config = dict(
    num_hidden_layers=13,
    experts_per_token=4,
    moe_layers=[0, 1, 2, 3, 4, 5, 6, 7, 8, 9, 10, 11, 12],
    routed_scale=2.5,
    balance_bias=False,
    num_attention_heads=4,
    positions='rope',
    parallel_block=False,
    init_std_qkv=0.065,
    init_std_up=0.065,
    init_std_down=0.0,
    learning_rate=0.00542,
    lr_head=0.0123,
    max_steps=7398,
)
Below are experts of layer 8 (counted from 0) of a mixture-of-experts language model. Rows are named router (the router's row for the expert), gate (a neuron's input weights, with its number), up (a neuron's input weights, with its number) and show model dimensions 0-127. Each number is 128 + 32 x the weight over its row's rms, rounded and kept within 0 to 255. Numbers have three digits each.
After each expert's rows: a language model's description of what the expert responds to. This comes from a sample of Wikipedia text that the model never trained on.

# expert 27
router:119070095082084163118122139135153120077148094051124089113140174158146089066136160079100143156121143107118073106061151080130120064161159162155076127150136110117110160154162169103077156128138110129149127166176094076166144144119112129098106081070119063111190127145112161125113137069092083129103146163142135108130131107097135077127176062145133161145137145109123175136147146105066167172144
gate0:174087159136199130169169153172121050079105121114074128141096138165118118202119128118145144109185131151080176084125143175127172115102094125161145161145129105155058158162201159124149156123160153109174144148134103135139162200190124171093098193121087124136142126123162148138104096105135108171128111161125134118126106097133141110151147131184116191153109148160120129140108190092203107116143
up0:129119203088096082128151125127109162081119130111137092147088129157055135111135149150099144091120142119096139122165200157101154093136171166137169174160165121124068135138059105142129145092177117095157149185155116181112134150168124140081155181082092111118171114095139139077115129097110121108112138156159126158166098156079076091131137077072101128164152138117138075154056135182058105131127
What it handles: Table cell values, separators and superscript braces, such as ^{ in km^{2}, RefSeq, zeros in medal tables, and JPL or MPC codes.

# expert 55
router:133114157126181189156114117101087168075134169129164122089153087151161116099121169156084096136055120144164099088128152175173090143154149193124078196082156152125096121126131142102106171187130147187150139140095129112121141100135111086111094126067101104106131106106103183091156198161158071130125078121100107108101145127123150189120134095117185119114110111087126173100187110095136123182155
gate0:109096095103081104153154113090137169182110112130123117096138192086148181138105102106153120055088105109157188105115134130167101196096131158132080153161185148185159099120150154134127113107127139128111007122152159118072098156161108144133101141168125129068124152058101113152121122146098105056111132059089122143120156145119152178146130106150075129151133149127113118103142180153126096117172
up0:154157149168169131128189157099166125144190123150136071142126129123137124118133083164104144127136156166125084151190201127106136118181128138123179141086084109149077100169117152059133129160125143112184204123116102129145115092137132081143173162072149156156082080144167115096115087195152163148203114175112134123102152105143135129159129140112150093171186161051152149177107140109131112103117
What it handles: Single letters and syllables, especially h and K, in names and words like h-at, h-air, Singh, Bh, Živ-k-ović, often South Asian names.

# expert 8
router:139086071111108094151174074207084154141117114133128141135135050095163112148146110152072140152076101157120120142135114131133148094171103114187112106079078118153125126184135134163113126129071145168143095105147097173143105160160076125163117120073090151112148186118208101073123121160112121152067120132161084101115088121181105129076133178143074137164086100169106162134161111130093142092130
gate1:101142080140140068092146153087082112125125117101176064123119102088116125152133116159117157120156143151156146135093105143107157184194136125118154169150100116153145142097066152132113212168147155124149125164156125154065095155142133167135151065085096182127144136136131113168084122143179086140112109125057106132095125145157174129112118099146155143129219227144088140096159168118086076127136
up1:133085178083101162104181114141164130194148065099178120079091107059212136100148136174136141081138102126206114107089156109103161123156138098147115113143100155148157096174060125137147155187154109083143148145123146139105165126126116147140189110121203129149130110073116140040145091191107152170145123122153152143147132093115142166163154108133096127094164113131110157141130175136140171119136
What it handles: Mostly the digit after the initial 2 in years like 2009 and 2018, plus words like United, tr, and Arabic letters.

# expert 29
router:143116179111134108111128121092104141150161108139084154183140123090103120173060093147185100134112075127144155112139079107126168052160116161096180144129130165111163151142104134085118099131123137152146080079117128078148143125117208140108114123097130168116091095150161139128149137207114062171168126128106148190154161096182081124068138107168134174089123149135088072099099101112078167083155
gate0:145165156128138132124072096181156124086102101116112131144170124141108098058062150123115192181158117115172094120114153168122137152149125122149137117102095107111132148189134145106143180088120118115101100109059098109115146079112108086129099145080155113141149087085082177154104086164181122109079098082134114059149145156103076069139178078111092110117084154121130188069086114083135117153088
up0:129098113138159125151162173084147170183071108155175113086078152110153141151179107131111175114112149142040173172156164096129089147090141156161114153139167126177096115098134120111156126184104159136053146194187140180124073165137080151103133136135119157121136125095170101172155145070066148122128127136114139164104094122162161132129123137101166152123212101110146140148157173150094092120170
What it handles: Commas and comma-plus-bracket or quote tokens after nouns, separating list items, places like city, state, and appositive clauses.

# expert 41
router:128127104120174182093185125110173125108107141118103120159170113170108166120128112142139119097114146085189141157098153197181137084131166119125100183137126209105153128142114114089083171096152108095150148123127140167184148101159100130136126125121170113112127133068144142090071102105149128086112087095128125170163199147113145101190157130118194163199142031190166155138125105126135114117115
gate1:113183170087114127033123144141085103131069148128114081160188086102139132117112092114165099106103109132144086162110156138171157164143125070192190092114174115146113083184129088106125156101159120117124132105152116113142188132199143167180115095086187092154154114113114147091121086105116132076142170112103132134095158124152145147144128151139125099176139156091120186171077133103095122200115
up1:146076101156121112201140107070173118092148125092140107074075075118065120177144106120125123134127124107125105114136133093127118090119120134081051118132109164159128133112137145121134098148094153187122149128102138105066143164049101122116124217126128135124127136183129125154133174181112144170130111109085174175138076106080089167074146152106134112111096075134126067111162136165185093193141
What it handles: Short vowel-heavy pieces inside personal names, often foreign or Japanese, such as Gilm-ore, Si-oux, Mikim-oto, Fran-co.

# expert 20
router:158106156099152118162093094147115114175129092088103179180101126127144090075140143171159159126088106121071096179132174140077139160128087152135110115164160142135110165154211120094110114187197141109097147160157100136168081091082091108135145110080101122166144121099163167163153106123173079123159079126121169119073130097092100145073089092121091108087119135183155139160120094137154173177092
gate1:123183149107104085137141095164123114168107097079133089145113153115143092105119131118104179135156148207071151098129080141068101149081145100104129131093114083103126151121142117136112193085115122156204100135134150176128095126114094097145068115123094158216082152069126108192135113127115112107141178133129132112141088120098069116166182121200082104140165134127142156156136133191105156125066
up1:174120081121129182091100102157111056121114121160114173119193144161120133071134147141164129128107121145105145090070126203168123075102146125168151142115143097130186125117196103191083112149162141105092108086160113168177168146129077134114194161106102077105153141100142141132115119118098103170108104098122097144145147130187176142150140099110158215158092108088075080149097118107114095132112
What it handles: Adjectives or nouns opening a proper name or compound, like Air, Gold, Red, New, Iron Age, Blue Cruise.

# expert 48
router:160092093164131103080166153120112170121136135143130131152113108079088148147052105178153101111131079134144193127140089089120110072120159145073146131146139152168144119103104105099126112099116116109171115082127125115156108102133204120143148102088149116114084133168127114075142110160134097157164184091073186215144129090175103121059079122171115122155149097144160089161093090116050168099132
gate0:100134139177149163173172074138114116114094171180100093137151089131086102153136114128136116171114133127170092131147153182142127126187094100102116207165140215107094132112125167104176132074160140073177137098113105137104160128159096111109098151122124052096157146126119138084145140104096082114145125195122106136106135141114119093106076087147093116163131136168211132125102119222172155121132
up0:137121120087132120139119141085093172111087132098118106070128139153116087081104096137129133072068188168143177106219108152123077147120143130133179122161115148082162165123094178181201108089144114128152106124138132132121071134121139089129146121135197126110165180149135184132194162089178119099105120154153155137125083089091110096120149079141073171123126171123066161130100156092151091100148
What it handles: Commas, especially those opening a parenthetical clause after was or and, or after years and introductory words, as in Thus, and In 1995–1996.